{"n_layer": 8, "routed_scale": 1.0, "n_head": 8, "decay_fraction": 1.0, "batch_tokens": 65536}
Below are experts of layer 5 (counted from 0) of a mixture-of-experts language model. Rows are named router (the router's row for the expert), up (a neuron's input weights, with its number), down (a neuron's output weights, with its number) and show model dimensions 256-383. Each number is 500 + 40 x the weight over its row's rms, rounded and kept within 0 to 999. Numbers have three digits each.
Before each expert's rows: a language model's description of what the expert responds to; "comes before" lists some tokens at least twice as common just after its tokens as in all text. This comes from a sample of Wikipedia text that the model never trained on. Tokens count by the router's weight.

# expert 25
Description: Full stops ending sentences, plus decimal points and abbreviation dots in numbers and initials, such as 0.00, 46.64, U.S., B.A.
comes before: "\n", "S", "5", "0", "7", "8"
router:520419555506543524408525491539471469526579522457546504507482402435500510462478508544463533421486525570535533488548429621494508500518481482415490470469534467502466517508574540499482482434439485528510452519473468466475460482547561494468552458544532498540510481560486464499476563449500471540561459439494474522488432522508445539519479469499475581542500486474524441513471409467499565523476
up3:509500501498509526439515413554511550577438437428478546524476485513469523614525542470495541476474514487562454451485480435491480478475542485469486478550586469517490533422486518505502451449519447473521524526426473545481543544512525480526563478506452468503456464541454468554530471548486538593530523397554521445456404461534501540488517504549513490489512481552520447490535480509501510448416
down3:476469507509540490532474512490454458514502478565472465549548561439567471474521526401466490546493444476532527522581483508519486467448483475515529453525487475572531442470423474460527532569465491549509458480562473522524480436501452515497522499464511503481481487540504526478478549485461470510470462450489545498475482492505525481553561439462573492552516545544538443520460440530574519553481
up4:543482445637567545550533416497460516442553456494420543458493533540537467506482525416487518496474480522529511522563424438538509471550448507465502463502523551513538455503502516527438425473498558490476552509623478535518512488477517512553461489509540482506524494504578449505499507498471468580444552454480496505445485556502559491566568522454536524523440566465529498550541455529501497525512
down4:466500532484420481483477546513447514511487459521564460570473531439552452516494452549519452472484524546487441490424477588498469431512504544418473497520491621479471527481478480518525507561517446532386426557499446507481495471508482543521522530489547445542449505461519501480492473506460522516521498526587524507558483552492524474510482467533488541509521490459511466501521556518539540504530
up5:524480589532527443434507478528482514509596473537539500514530464453463468514459501533490519502504519526484486492503562532485529514547487524496482436474478475569524419433515519563463482539543360549566500492477452509446563525519453472516472468496475506523529488546431468455447522559489433501539528493600490374451491453490495438511530569451482530534452485498528535538439490497539540454517
down5:526568468417498541486453554497536450552496472497542517422570596463485487536518492524557462478492462536551424489478484459529504543462546484543565475475514489460474520498461438568483588507501487502425515491501504512554527430496450495497499503540460506486495462504496485529451524564495488533443468503503527483523513549518548496455558461525475491425459463503545550503536433478486475523470
up6:554536463462505560593551533511477571545508526453480498466474526516540488461495517453506481512523569508493592499520494574480458554566503471485472459547469426522535451476449496470548479488507472493491465490481533493443433478462535463503556532475498503484615514485460511520467456482490478526526493465541449565506504539496512489534508522481538460603409470495468548520390586539545476479464
down6:419521521477433501514450493535494475462492545475534496503541479499463498504453510457508525464533498515446501520449522487399448389469625555430522498455461539483466436492468468544534559455481464555422449482446483493552449519448572499496457473546400489530463483501464488494521526538470451498506507461499471506488431448520508467493527467496506506469534448494517522441521498522458526555537
up7:547418510519526548478495517549540491517428517506535522480456569556498465470432526509458495475497426504464492512517540453540433476514529483487498557499603528545501464486464493484504449492480475489541455465517556449507521559435560496494482500506502448474544494531496511588484537477485540523455534462542467454540539448468481569493489531555514560534535425551519510481497540480489549506484
down7:491471466511531472438495499570419466575494508499476499553478538461505459472494479517542498600480477469501517522531523490474533484519548449512516479494510444520528516494518490515472461529552476446632553456491482426581552468477389530506514498540530511472573526602483449512511501487536517517510462546509459502510492448488491503481569498483532553471493511475518519478444494485531504459489
up8:422547514485462518565521598521500536504548497442541472521498438450523472526518479550528520513507513382507480493514517488508516581520454507436414564509478527496475497513536501536494483444515521512512503488516550432536451506489544469528444470569469528517547409568433495523559509463544447568495577460530432466445487491510530490521478526522517393519443494495494458533531468488483530474513
down8:506488527522515435538475508488534509462531552413493503507501512471493481533506493550480560442483565514530464496501528455547479454468457498521477568512510533585549496462480507486472448454531489488413531541456540464497517578460507527486477453525482512472566477488518484497618525510519551515447488455525569523478533468531502590560529504463564481481461502459435537553471477435532490460552
up9:503466514520628477478478484401475476509512401522499495520428528542539539441458487507446467451483603514489491566497514492508487416502511498504481461520531531553465505437533521500523489552565526506539527517539497461440513481472562517520522464500485477535514482542543530496463500528481553476461426512487535492559489461538478576500559606438483486436437428454439532502501424460569477462497
down9:534506453415495549563542573520445471445503547529562530527513542542450492506549432515498541537474530535513453519544467476540437462509466516469519527465445579487407597482517488500538478551528504613491535561476553541539468479534490496522474559550463452474466506534473548481476510521472482517508537562520513411506517513484465447513468519561490456538451488460520443538487467493500529494504
up10:462498548521586518505492483575506531472434542508522468533541484546439432553539501424527549501566418476517498501592444457562573534473430504457426489518478529529514479404480484485539492519450433494491533482499525534528520481451510456536454409504470452454507532541496577493536513554506548578445508527562548478490419460450542445429440533491515520457534530563457548536454570420510494523506
down10:495468535437506462532508506493503417545429457473486555517482513528529508574486472538523471438510483533469471511576524480535517529502535529542447506533550510489457470591490464530497533502472543507470450515461550480460479493512456469525482477480526473495501520538512432479492501539486492518485537472505443443539511504502499505503504435509531502522517525502474503555569567503468549527525
up11:442457455543466503521494532532540460481504508505482466539538473518445549507498485475432534522498486463459514510520483426534509553501486450469419521519451484534445587523522516497548535557445560516531519493552556538509494508466509517487518476508472479486523466476536575541455500473568543556448502482485490470467472462503549476516454491508552543567542396485437496456516533451484504399479
down11:508457489545475542479505496510442535515444534447483513529457530471477497505445560510493563474543487578501508556477496461496415522501491575502444475499576507433504513503465517538542520574573490468461510550461485506501504516545438579510459488508550498614444495468548494486408482438461520486501473380522473444521505567461504455519539461498482437538419539567448468519476456497530506451462
up12:510533490512459466447517495496498484497497474459483503419511470459525528551544461517491548501464504515561482439450458431496505494523495503522457448433500464455448540464534536495480489522531483396496551508481601574554427539513516516547444467605534519499503498514455516478503555438465545598474465515535499527491529542553453451470520465571526499494470430554435427414583508555508554543469
down12:433487514504453544506462542485538476494494501562523483489530482444481552471434501517449430491456419573535537495484556449550522514511524502527471454532486559510445555485463474497473431476529538547433501585492494491513495440516482523539516482468531500496460571477486488562508503519419469511521541426429478548514491533501491549548519379481444506540486499493436465500433516492486515478571
up13:513517518506506472441512527471460538547530524437490552607402419554484492489527537473520477509518589463529549456431551515475401512498528528430558499482574481523534504473576504563530511553505454481526468485465511575476512521480487562545572472486427515478535536526455457385470500533509511478567462518565443455460503438458516428476553504510436514525490456502493481500495602515480551466490
down13:508499427517500504543483523572473513540475456506513502484570496571581548525482468493467489532503504502521506510520456499543520457563482458516511493455455470537471565489472489420484584548481489516453482510489540514533501428501446477514461475441458500515522453477575537500455522493456503511514499464477532566515462460493532473528530434482501511500508527551463465476507445563597441451487
up14:454486434464481486582446534556502499517476465404507535534505471553476483528521431526559462539591485484465499516491561455454517565520496480509554496551526470426533541563419439507415420483467432538539495553489497491457510489531445469563541543486513531435473457568543530559519480509579488509568466471536449491471539507504465421468541525521471531467469527552501533534391641488531542500485
down14:557518567464501518460554553561537419468523464550513535507514514454537479491454515544429590487487538464523532505492525580448502473483634533436521507500495578560431561448494477452462455436556522515419491529509484530557458468511485472474505496503475522467541453488448497457533512467511490442547507528524480532512588475465526594530462548469526512472535483452506560491484466496459521553418
up15:434521497478479511523490520518579535509501480466545533572531521557488465493546541527467474494489511436549511531557540496606496525515531507484439579514504474467535438502500469444452494487431537513507525509489552497494456591537500543493503553513503464516471544523478500522509605443513451482468510486518505538537543410480484554458504489515494455481602481463540506544523473453446493504473
down15:483507581493496555549548527493504539453488501515529503519436509561493459538486539481497525511488516478501489471505504531486571504484499561530486484450506536467514552496534474477504451474502503495515499500555486454526486554476533513490457505542565453459522511491527544435580556494479501498492537544523551571519427545489470462505403512516458473432519521461487500539381477527522503509449
up16:387344558555507503460470459466471480550575556506507495439503519489610424572497478473465513503494484467499495419431436490518551479502450522515451422517492594514500484500520508500506493513449496472514514509534505508474508469503473463523556460460483481523490457486522478498510456496438494542476421536490547513489470398505551454530543481472523478477507465492537424483604504509497490454520
down16:482513458487548530509491535463505516535595496505453475548428462457531562458475486520523511461461486527542504459453564535483485507539432469558518490510493528509441522538539499491495463506488459466506507582450488482492559519517458508506565486485557506535413554524453459477498550551533483532540549559526456539513536562551486559475565444453511468446496473605509461447485508492407497506521
up17:568502511625556556405560486513456477463486511455485531552473491539461487460539525469478518525508581427500477469473463453405399510505478515466469606475515516437559530466450465505435484501476450494502546526456458483490500482464528514478465503539493517504549495410539448506508562573471540505516565527509557521481506430475406551499507518558500520510505471519494446499535551449465515515530
down17:460512456456498507507506534506456460506488506558573541529541504461520424527461500486441533567567510523456482511534516530472492482525490513518508501486563482455426514512485482468565481578494469536481436487574486479452573392492493504527536542520497515497540564504476550587460518547464534455487468484537458479516556524457443463502458477493448423535478525435497482511461516557587518494430
up18:572523367523569588504485508543512525551520511475486539498465468503491476544497486447495551547502536513495449568524477507473502476527505458476473492505492450503560538532497513469555421499535486517516448526420446526476540529498554536505455519490498429479446452495545508538522561487482494528538580483542510483579493482485523468496499449470493439523456498494588404563484502498539508506381
down18:524463545504410431486583517547547492549513471508530464447495507457483544477479390492473519546528415484511531545510476472436516501483521507497514496519562593480555500496441508523520483473618480568555412457545438479468581414513476495501472497502548523508532461481437476510496539479505476526533474488484505451395465527447486460486505496507581504576535529544494515578437471474508530502513
up19:482537498475465517411498471496531505548566503560589494528494484542517490554480491546523486484523472534511519516540511534550534521505496481486516477505455489499487441454556572485528451499455512521498446479458580512476530455465540468530527515487564513589468469521502467506554443532509478485572443509517470407518525448441465481470525519522552512562512515422553498545509494509509455523485
down19:513488555481470550499533526461531483453459448443471466454527505512504535524485485417512486534484394500500472488492518521500525532460469584537494530466467529524449516554520478567458542486522504465466547345448562539495579478492562510516500534458565501478450489497525465538539513531539486543474509522510530464501464514482526457426546471502508482465488604516428501501542471512488441552549

# expert 23
Description: Prepositions in, of, on, from, during introducing dates, places or events in biographies and sports text, and month names after On.
comes before: " the", " his", " a", " January", " June", " November"
router:485477543482561503469477457481469510575500530505559512458471463517497486477485471566438520498563572582521546507553489514521488511513482441447498522504551409538481453448577499527445476422401412556531492528475515481537434505491539485568518449482558460566582520528465557468486560485493474500487417433513486452527443533466497557506505539469468535532474478476532456547483457502503510514475
up3:414451535437525460517560488478541507631497472498408551441516494572399501520523497468447456547449530589527487537414436494530573535509477553545535493457570503534516550515536576557476524502463584528477529505501448512456432518487511444530527487529498538488478574566533513457467485584440544434521518477586403460472424501528481452431471482418463466521488523481495462519443512518495512482490
down3:502504557506469520541449504483467491527594474539521552496509449569536517473560548475475535473487375486527488505565515365501438456432573530522531531507529464459552526527476500443514518527480546489415477498427480430548555511491511552559467563502474510520533518574486549481515589525552537481469514445430568466522530531487505497536502443445533538505468451505562479528537513441501546530472
up4:491520489591575537516587530548512539491562471489447544476508458502517441501505459496467518528528510461471523466544476517512432526522461497451510503533457523508457484510547539497516490449534506551521511426589561518396592422468507446502449485506521524506498441531515503484559495478469497550548569434592467460510499482465417550480482514486512494466511472488575500455565490502553550529527
down4:569528616501516504458485401437525535446611461450434528510466505477473441450433537525461537495441535427483512509510558429481527515581503553497477481512456542499535501492462480553491587400509521471492478556464404523501445484492511524565502592516493517566491495508469498417584507492444495499514548556491484546504499497505595524552536523459493528494499569522449489414515425518482575497516
up5:469396533503552497514461510501516474517478478441495513462484517382563515520482489518557474482476442512491615483438514478510469541543490480502508537524516535501418468503533528462514498555522504503516447473542524440477547452513575468495456497525493560459504430567469478484546507528515456549499464516514523493532459521519453473517535533565487529533544511493479507578445469488552459503508
down5:591556503541557449496535493540517560517473599463606493536445507555552473446509482475508538507531544521452458492493554550511503535492473501503524487506485418470508486463488516541548555394446485509464435500503529504515543477528502447573494502490505582541569528523514444459488520448490493470465416572510544508543476489380450443552475523543465465535513474474532487474535466510548454527490
up6:547467495527551447465474434547500527449454480458522472465497418515458458413515504454447550477495513485450560545483499573562536522522451495437503544489477517500547481438524542535502508481432582512554522429510499531471486485538504529468490510519552455556451464473552541536500427523506458514486512478444473505492451571473512449514518490561551476551510529475462500644511545510456521513512
down6:542469480464539474503473617545545430422550564559519477458505461602487475505409528467503495506498567438452538441468487515501569528501436483498554485484464506568520474531480477495439423521546480473479593535547444587523427463494471473475487486453518518542538548522524466510524483495515492502518448522503525535368551479464440494514516501470504500493493557493519504427419541501479518500515
up7:525503488528489516483580490560446487464532584503514485526520462560547519467485462512467523461513519558554624519460546466535510521519530404515485470412501451560417534485518531459531509464539417497530481529462444450555484501492504571509481488433561492482516480429503569526527467436552457484494462494542512528511514455487498492505511551499466477439494562534507502409508533512527523470440
down7:473494561447553499553493498479512471502545491464510467536523517466489484562470526492433523493478514430516531472478435519462522453492475549460496547503568541506476515488571471521486422571531511454444561574512443412435572505525449502494529441514523517478480431564565473496519494541528431539459538458465463488515439528545585500495459527425529443529547514506484488529438524456511574442593
up8:437513503520459597519511561492491498485542485455524511482484452489499508469527485526527485434482593460517427480512494495507509489542486549574550514327529540504529548536504484548489474514430473455499516505552470495549539505551597538487609455528494510501523513564500544484416557450481493493485481473536472475455491524497529519544483492534449494459485573524534490420499480554528544454507
down8:488506460403522464480476539487520610484478504480523439488474525438462486493542485514504451493516552485517540488447507459545498445471541557469477458505472496443534535569507521473506476474484506510499518520524485475489500491563499475491457519560513496499466432483535512445520483532539524534505571475577509411472469415536526415512539554488469426575506518485500503563512471492554477502530
up9:578449489512536472454543470485517407555444503476504556485449436537433518489496509520482463484493515586511486493436527512491520502502544554500466429491594422505405441512534553468490445480484469526498506502509550538528411525526523463504510489562503509476500554476528507442458526485459463552495494548494507507542462602517491522464508492541496535537451524425531497551532515408426516490466
down9:472465506547459505515461526548475557502551480507454489541509511494560519513457451507484420432518526439498455441483581402530526569521472427606482519433575517484515482437489487493514456491482444455424468509561504504456527488427474483469581520439518558474562553486537438524479541582515507490518483468520543481490443582403521484453522457477537490415519500496500477465501557467471478495466
up10:505465526457538526513478539502469565515477462502443477454548486538435481502460507479546459494481505572473540536488494476535552531517519559531491455549553564513521555444541461471538500406524492462539538416487518489530493471543450522485496489497528517496497484425560485452568491492453520554520483553524454502548486528473522513514508487458493489467426445506521497512470528499512531542512
down10:521497553531477529498469438518620508484410551451500488472527507462516544522485495502488541539498519505426518518453547392555448451556518502532500539464482529437489413473511508485552490515509501522512468451417497424525510472593584518479465507431472486438549495571421440489544547496479536547460515554506532464470426498507569492580474504463451512467528470541510481519429507537465517522435
up11:523458552546511447501497510467472493480502449468454424514447471470443507432470465500501522525498458501464456520497520512489508438540450535477453419507558478563461523527509570555507496486435458453508501492520538527489452468471566472523474485488525456544519490518508502462537462514522513488496503477563477520475537541464432550408522529535433546409531459500546518500533547482466489470519
down11:411462523487447476513522506481497458480467506568517520503472502565564524555480547501543521480545492567551519498469592480476462470589507483559463469462493520433469503443507457394489478473505429557511553494560562439465535487542483503514517562405447556478507448509492498549496582509602500537514453466447528507600514513537509518543530501483500497544525462554512503536512556497538487464508
up12:519455496503554500484476429510554529497411504527440546463478494524463534498506487487493555509539472498501525577521442519471528579553505487471521427531480450502544456495482520473514606451447419466522488433506497511506498507470493468514508529546493520405540478509491547477514465533503438503426481500521465465553449483566471555532488488511438501514523456539472439548501508483493545479487
down12:494524485507483500467504521567492498526495513429569566503524539551481477423537488487544478520496464502506430559604499476534443563450447454525510490518505495500521480460537506427551505452537501565592491526472502469553515503544498532438533491450621526544532477518453480444457512467507494517468508569550541442521515535518477537532449476515520497521440529511533509499468607571510471482482
up13:542492412482512493485540496499523532496458475443477460475516496470459490504499521424538459436576524490512512530407501511463497504532490503544511498488554500460511551473470454520510529486473522449510491517450519510566456526417516472501582496449459455440534512465612487524503522491491517510424517529551450508480512524462482532513468558548441542494456412522456499551502502486525488460517
down13:517502546528467501475542501501420585467525450543507539565442506518511495486478564485473516542493538470530564493489541414448491509518532477439460564549519510425394491515519455478536539460519479482421560487444485424448459459424498495460471478491453501511501430545506553541502501469528554475492541477454472526535475501509518550513427549491532473446526527473449437506540412475602519517461
up14:477457444483564514477580519505526482413458483499555494431428482546594480436524533497531532495493541480505513501573500549531489484563525479543536451495478478516475534536522443553489500403452463456494461445578460492436538404618532516476425523554529510457558478489574487515505466448523512531489517443550457507455525537511510467505497541558477438456549575566485557524530476441588491554473
down14:540455499442529450456502556516553535516487477457559472454562500570466494493507480516494437534455484536481459505433464439515481467554425552542491507565529461498523428566421484459449445501505522531528536460476527479484441511496573479480539493497537507511463514533467521450486459419488593561466518506602558531416493504566499499468453531518429508545507501481481561491472498483436554484420
up15:500467451470546517493477507595559484502486517424475482567456465406535512486531460514537522441501474466506466523576473503421518511493527497494574538451496467460426437460510488487541454545424491479498480516467555516468557479515485516523562465526496445460551453519536507539515528486469504531527517572452511553489545466510437538498540506507494532523503500504540489511549514452529527537523
down15:536480521558519513511498445511478464522514479493468449508478433548558455555469496551435493531478548407458527507552522512538544560577519443433493531449453527499448464424522516571501486450432521468370487476537524574466556476548465458504484481490436480530479561482472385520457514493494508422523460488516423450462455484504493524449511547494438482541481493459477503489437511467515533565471
up16:434487540517485473508513475567501497558497559485438442449485410513467495457477522561499461531497490498461494474505485552539513518538501467411536505537543527485510450498508513525561507454510504469514436493462505499494431547565508449485512477534510555488489555517527516486452451508541432503422549566440513507482532527516460493509513461497533533522511484423457464574492558534494458456486
down16:471495447434482428518450552470528506435446494509531424491519515519431484512507453477466450493458494470453521483424486581465542486555394509467552506497487495592550488524459460514509581526523498445584442452534459430505455540515482454514568572492533486524416517471541527440536485599490534466451521475488449495475563485467504447480443464528476552512495589443513531423490503547506502572548
up17:491491427505491474481418448553466481467498569484495518550502471574525456477506472491483497461429487480486518543477510516493481547510449501463519527499510532532462456491509538572515470471447427498491520473470487408504552515499528519502505441553575538599522484455474469460472514483527490534571541439477490488489571557563517475551463495502583491544528549497464411562553528447462468496551
down17:476495406503510471495438527467440477551501478446545454417468568489433500518518470473438494460540578467477550523407471401476502596524436504559557462525553426511493490446519563577540491564474528517486538518544432499534487446527512554517568501477476495514505506534514447561495557464470477533520468431498544508520566547453544472502566452477469561537470494453508468525523512519449476531454
up18:478490447477547462473447514447487528536435523537508470474494466452490578486407493484491600467487495475433508525474437483473451533412482521453556528523501491568434439531562480450524551471427464487529466495505538453507472573527533522490540531548525463494410445486487552509497526453533522496469492510509520453514471489560561468496570532439537474486572449540495455489462480479503491516531
down18:496511550525431432480522451445463447508523538515492587505487510461458499461487466507504522472512509465560480484593531390491519536433524424539468519473502478494437440432491462534474537398524481514446498527460456488562521512552517547527499526401546581500482508484515463543513509509532472519484457455460488513529477573440559568490456509515426425471427459484557486461518492530495473441536
up19:523483523502518483479458516517548413542486479488435535428424464511375496445440493507483505510481454577460503505499458538534454474529498519499522496456545437485517506551508466492508523485428467483483548511552466499505476568483474514504476507555513516545472561437498474499516533480554493516492534525515491551536396563569506534461462470543446547595511490448485495557593541463477560563513
down19:443521468511518474512469519511429501466489464537492491479487540489520527543509455579530478484511505497491429589457569443499519525490525492514515489555520458441483479453553539472529472516433517487472458505506458500474542498495521512531582478451529526410520535556562482633516598519423480573472498447509557501549528541415450497492567433504484526455463461535496530478483518462531504523476

# expert 4
Description: Words inside wiki section headings after == or ===, plus See also and table pipes, such as Early life, Career, History, Climate.
comes before: "==", " ==", "===", " ===", " also", " life"
router:465447505515575494397472495476519499471569463496553464542433481518517488569473500488502487433512545538493512442542475589446538562519492530463493457443540482519507467491558537568473487473453436509550471437437480426559505523527486538495473383555526416511500520587525503488528510491528465498423416455477482479450464526503505458443438540446497490540482452452483514520455435480468520502389
up0:461545526496564493442471541403557525533550528548498453531454506499476493440586505496573497479466472531462544438543449504482540533446570566522503550426507499504454509512505503505523473489530482504542521490564476405470542507537500512509506486522518517498447486500476451483503517423554525560519409498605400517502497545447483518511428540413507475460496440476480489421416506466498480517480
down0:565511571511497543504509484477476455552489465464453543518484458502569481475586535430481578485505473554509450472538486500547483534456511445432556500503474483534462525505437488453487495552501557451455523503515534505490550495569518513549453471537489457509564506424507503506432565578504454478540499470481466522452470426601525551507484611426517458495382495495419492517461538519566461497512
up1:473498532492572542546455505607484551508470508474543506507514542509491481430490495476553492488531526519430483513547440507472535566434486491514485493513502511497481537573538472474445531482497514482445470441535444456467482449444575550504637411546542516458484429477455487467442484570472489474525449469468472460444598496534508538465461617492495496496512484538477525548481529548509480461546
down1:494442539561529561495490459518487539503569551466505545533453506493514547551510527544464472548486493548566458503532504433456539497475504487517417502503590531552469545521456516541517432542505545466498569481497459541500555504460513503523470491578585548508496480554394497479469514467542484472405435514482567433531511514531534514451553500478482485451537453473407451465494546520515566507483
up2:458455520553518535495498490506485503465430505590466500464534433520463539497477436446518434509516488554536506475491543421455455472478425505468487420464456553452527521535486531441471534487469510485510573492559548474413520529521461553481526513496523445505466462416545385561489530502459506556482533474508569538578419516522494523511488481520495545571460578551482504461584489545488518457506
down2:426577510527454560455518523536470492513515515483560548470494495566567565514580481512583556466528498479536485447539480498487533413595513537513496533488514499498536428555439453536531491479514452480444512483490514503538508420499445453591461522507490479525618453523489534453496509493507540498452428436497447463467503542539500435441528504478481511492491432500446486519493501495457536521470
up3:462483481497486432587532468473527523474473500524463486541512515453449515428498459526493469564527465471533484562541498476509529539433476502524460524504494512496496457496493522463419566531504610536521514481550517526455554586448433493516529520438562502420525493516445431545454465514465532442511548526536489466534460475457465552515528555458490462512551549475513499501578509534573476511518
down3:489468395556508523499460551571495498442522569502426528460468474495491510473604520508502489479464496467513471500457435512502471530563540432438450460529429454496523463544507518521480462461524447506553554519546498467486556512538564508439492440427374556520464479539558557496525535454529498523480489429564433522463486518482491543468461557500497475506545478495529506586475528465479492550511
up4:480543579560503498547513520414433533471473585528497543487471505543507584498509475482518503439442496508510524520540552535502530481485497521467472517522603485484450498504541501472553449503438478535435428564501493541510510487485498570519485499512548517487413527525552561533525498510468549495486483495526463514482497551545508479501565566514479503537547437415453558510519517499559518509551
down4:465493425444561575457542581525502489522568471489525456487431535491511451443499545488493507550485516522504498485533486459481602516504551545488508461455614444542430466446493526499444519578482498587574545478458544537545457510525504505570464522498574530548531537527535405455544446489438507445514461530451491481508519508474492468459484509517458473484467484486514530447535484436547523501533
up5:585497501480491488563524413478564525525502494439467482567400504491536539401444548435400496480493533490469535530490524480525506533530451441487484514512577475519386487518459532481464480496491510469478545504503522534551481496573505428473464490441524493460488464521556471532457480529512527421509566523541511465538525457462523508482538539444509508546537579460503524507537491416494490453495
down5:542484476551537487598479480510514494535557487485551505523487427516599498462544487490565408507593532436438559481565499441460463599431488467619464498511469511496450460472497471601546519543525496585498447530546532485506484431484530504523546482538495528467440538479487503471504500483489438449561486507510554489527451528472493509464496529518516508495512506556493495433471573513513452487429
up6:548509570539470509533517456492519504511584512393406574515518527476502588481483477526513473463498621511506547502535481447458460468547565466519467463537571458561452543424546491475550488460544497485420497540477448479456537525570484580552464491532520456581548511515473499496490504443475515473516491532547524480497440499469467523547569552453480503434544510466521489509489481415499530427553
down6:516463514527432479564505460472503462444504467461498417515582498484499445525482503539600513492472517466456488533534503449473516480497504475451503451491390475472510483506555518511484505517513461459557462523468528479445555400543524440558458463400519488471509502511423514543499489520517472428511464507396500483469483521403519491486442543534518447414531529544483524616474540516474446557475
up7:551476486512495579507575498522428455505559563513541532491459484489495500508603499442518580484515485441462520541451449501525578541517560507413498530497547509552539534509504424506522392464545418553522482512508517484536500475513519515502416510481545509465440416471502541448542549478509482471521500498532437524492488510590488490465415454464454479506524474506532490489558469476589524542534
down7:583558451519554556530485527476514534590476506493528520530530526502483496521457472513545525435501610508542521492453464480496427469480542494494514506518504468451477491501566516549554511437450523470553439559531511606488460490452498485494464499490521553502507489478504470528499501488528482490460459492470511458466506531488518540568430535501544518566474467506493492452526483553419457483435
up8:532593412470531437537474473409509474515540540498515541501477398453518498472490415494490524545481566532531535534472576460496410474424496459478565432476454390464526451450520583457588504474504551594519573479524526492512495472495510532428532491451538457482530508495498497503507546448522531496519513506483488456458509552492479546520503463478557505528448545504543570541456535530519474507481
down8:501479497479485528511469500497484568441479450481477470534486510598483524514460480456496576480564557494497477500431479651524480457566485516531509472443431506500468548467482495439516479454466440500545409528513441516559533520442484461497466488479485558473529431535506541474484465424520484470536496504461557515462503547451531525513479548447527490505440504531504468544487475525478516563446
up9:523518576486545497470485479553501439501448586515495517518530501532458538497556546451521507463542500576496498500447455499490517468410535477390450450461530494573538552412413475499476482528544468453539555631512494467480471503434545511447525561478509456483561447497439501535486579503472550489460474478521488517508461482459563494486469462502463477526484499517539489454501457485460532501512
down9:535532477488489521584503513489521507548470523428542519552459471412469475522518475472542526540504515493517460458510459399481449485415538534489447492503464491548456485528512500495453451450432517448431520465506480505542482587526466412478501488505497477556548527487371506481460497501543543537506510513510492493423525505511554494505492458475483506478535513420475416419512537483564479493502
up10:458521459516449529518522457522520398505468533510516510455449493484443488460482544486511494435498440505466525513517489448465507424498443512489499428535599470471557463549522503538468516402499544467465586528491445456545457534575579435504462557507550421551507516465508486521493511461467486524501478483517447495480455484550489516517499443492502454544541501488472447518539507489466494493460
down10:478525525418486491498522504561517463508433477479522536483510555414543490524437502532558501532556461459587513498544509502514530556590524482584503483525439467529447404501482510496561507493487532522544472477515453542472562459560455554520469543509497510552553513514544496524492427530509512405520521512539471557471575430492511565456569437539487496487500467437530529492465443533455461518510
up11:475497437502490501495457424593492405509455477482521434515534447529425483449440530563461486555500534508467491477543496542459499512485448525481421543567489492567472513491547557530439394540429487567492447541467533542536402551468524502512586517492530461574499451449481579456467469477500480549495437533487519496523477502538581508449464505523526509544502511476544464532452546499474502513573
down11:442456522487498516512469432511528517548517516523527536539457508464553414481515422492492435431541516542556523535528445435447581502458468447510443488564523557557565537486466566487499466498455490458464486547447547455471545540502517472496469500472538505516531522480435468485480492480482521454412453534554447526455493556441495568503476454516545489484550471563424513446486555573528463551452
up12:536509469514455507497409441487445568519543521393484541524490471513436530478515550548584448497516512512563433559528537526476523513433529545504551512519535522469523516511545536620522528563440542530475509461451476444491453477494525496477492497475519524437441427486466555458514544505496447504523484458513554475482472457519456546495510509588488532457478499506523498427505577444506554494542
down12:548525496507512485477521491488498505545523484498514493534467516517440436470540489518453486481486489538485561550502497496492514581458508480546497465437546418486552498436498504560454532434441557539432546545531603513455470496494487530535472561492592536496456444468406446472501484515503546523442494562549468491541497479465460477496488468452499430488542502469482411473526461545474534529401
up13:450514560573503521490500471461548486461536463389530470491541477483472517556503508521475479499545512539452553438508511534463469544512517480544490570490499525502483504540513530422383476585432493503511470525521450450429461473487520502477570546514495541513578495541499461461450503484498531457576483481493471522504600468440441437486434537488452518528583485491501492509494566541541625468450
down13:473512546530554397516451515531451461464527548547487602490466489475490476565542427585543511587490455501440470431487580483480514512497527463417508476519573504455521535481473509560427502550554526490478595512479504468477523489471530505522551541505428516453540517479474472537540532542527511467484401493494455533505559462551546615522485475540537468449496427542465515542506533499505552487504
up14:523477562514479487474484503455513511500535556490539475402406457539552447460549502494498548520470536419514422520531422548470530461463544472497464538546467520472533457450489490491415466531513534480490490521518414525497477484492460526547500500494458559430442497448532475434546460504500581484460503486466491530500527496496536516504440499486417540446501541455523488495568519548517520503550
down14:442478460526467540522505485475522506531503533488438578457547473528559455526505476465508537552485562444533479464547522466558516538515528531482460519565460515476410446489527530457490462495554510491578517452473493532491476510546517505473428540437497467578441532529522411540478593554548507537502590476551474463538514534496466491446547464529551510492505549480534489511487503475528512481493
up15:478511452407509469541515535529460514514490580451519503534496466498422423494565474506543488505552511531511472489512550528441518531546582485476465517537541516568479494541488426549437555527501585598468534551489428548476478447407440552481469475509456528458504504536435609455492503533548419468502473520496539565566547492478478521499534572479376506501460477498585479485456459444506554469470
down15:480441519508496557550527537468510456484496496533412485520458580448458527521507449474454482510521529481577476452457520438524500453480551504500625474471533479506502449512486520481496445495448399517498518519524501489451472459420540524474471461549532476529490515532421419466492435523408474546409561526498448521503516464521548524431433512486492551544474499533514470516525534497474559484471
up16:456525548503478508529461479570442569460530443469512434503500465461539502442509504494474461495568566539498491470556443485492463526461465519475524516479561510525351468501497535532495492477478532502508514450507543449460457418557467536560589463549542462520506498479432511481500514474524547488484473483504435446558581510517554522532572563540448541527525521490522469496462532496461489511531
down16:498485470572513530482497495485461427516485477542508571547545535510539488469509504499524447492546527436517547559501447463466495491484493523478532528529459490495500518558407537530429473489521396499514593482544526457460550521473473516472527522487528470534511462420501495487533566527476493459486477522503415466500514412586438497386481540486490566419515496550489542452477555538522513542541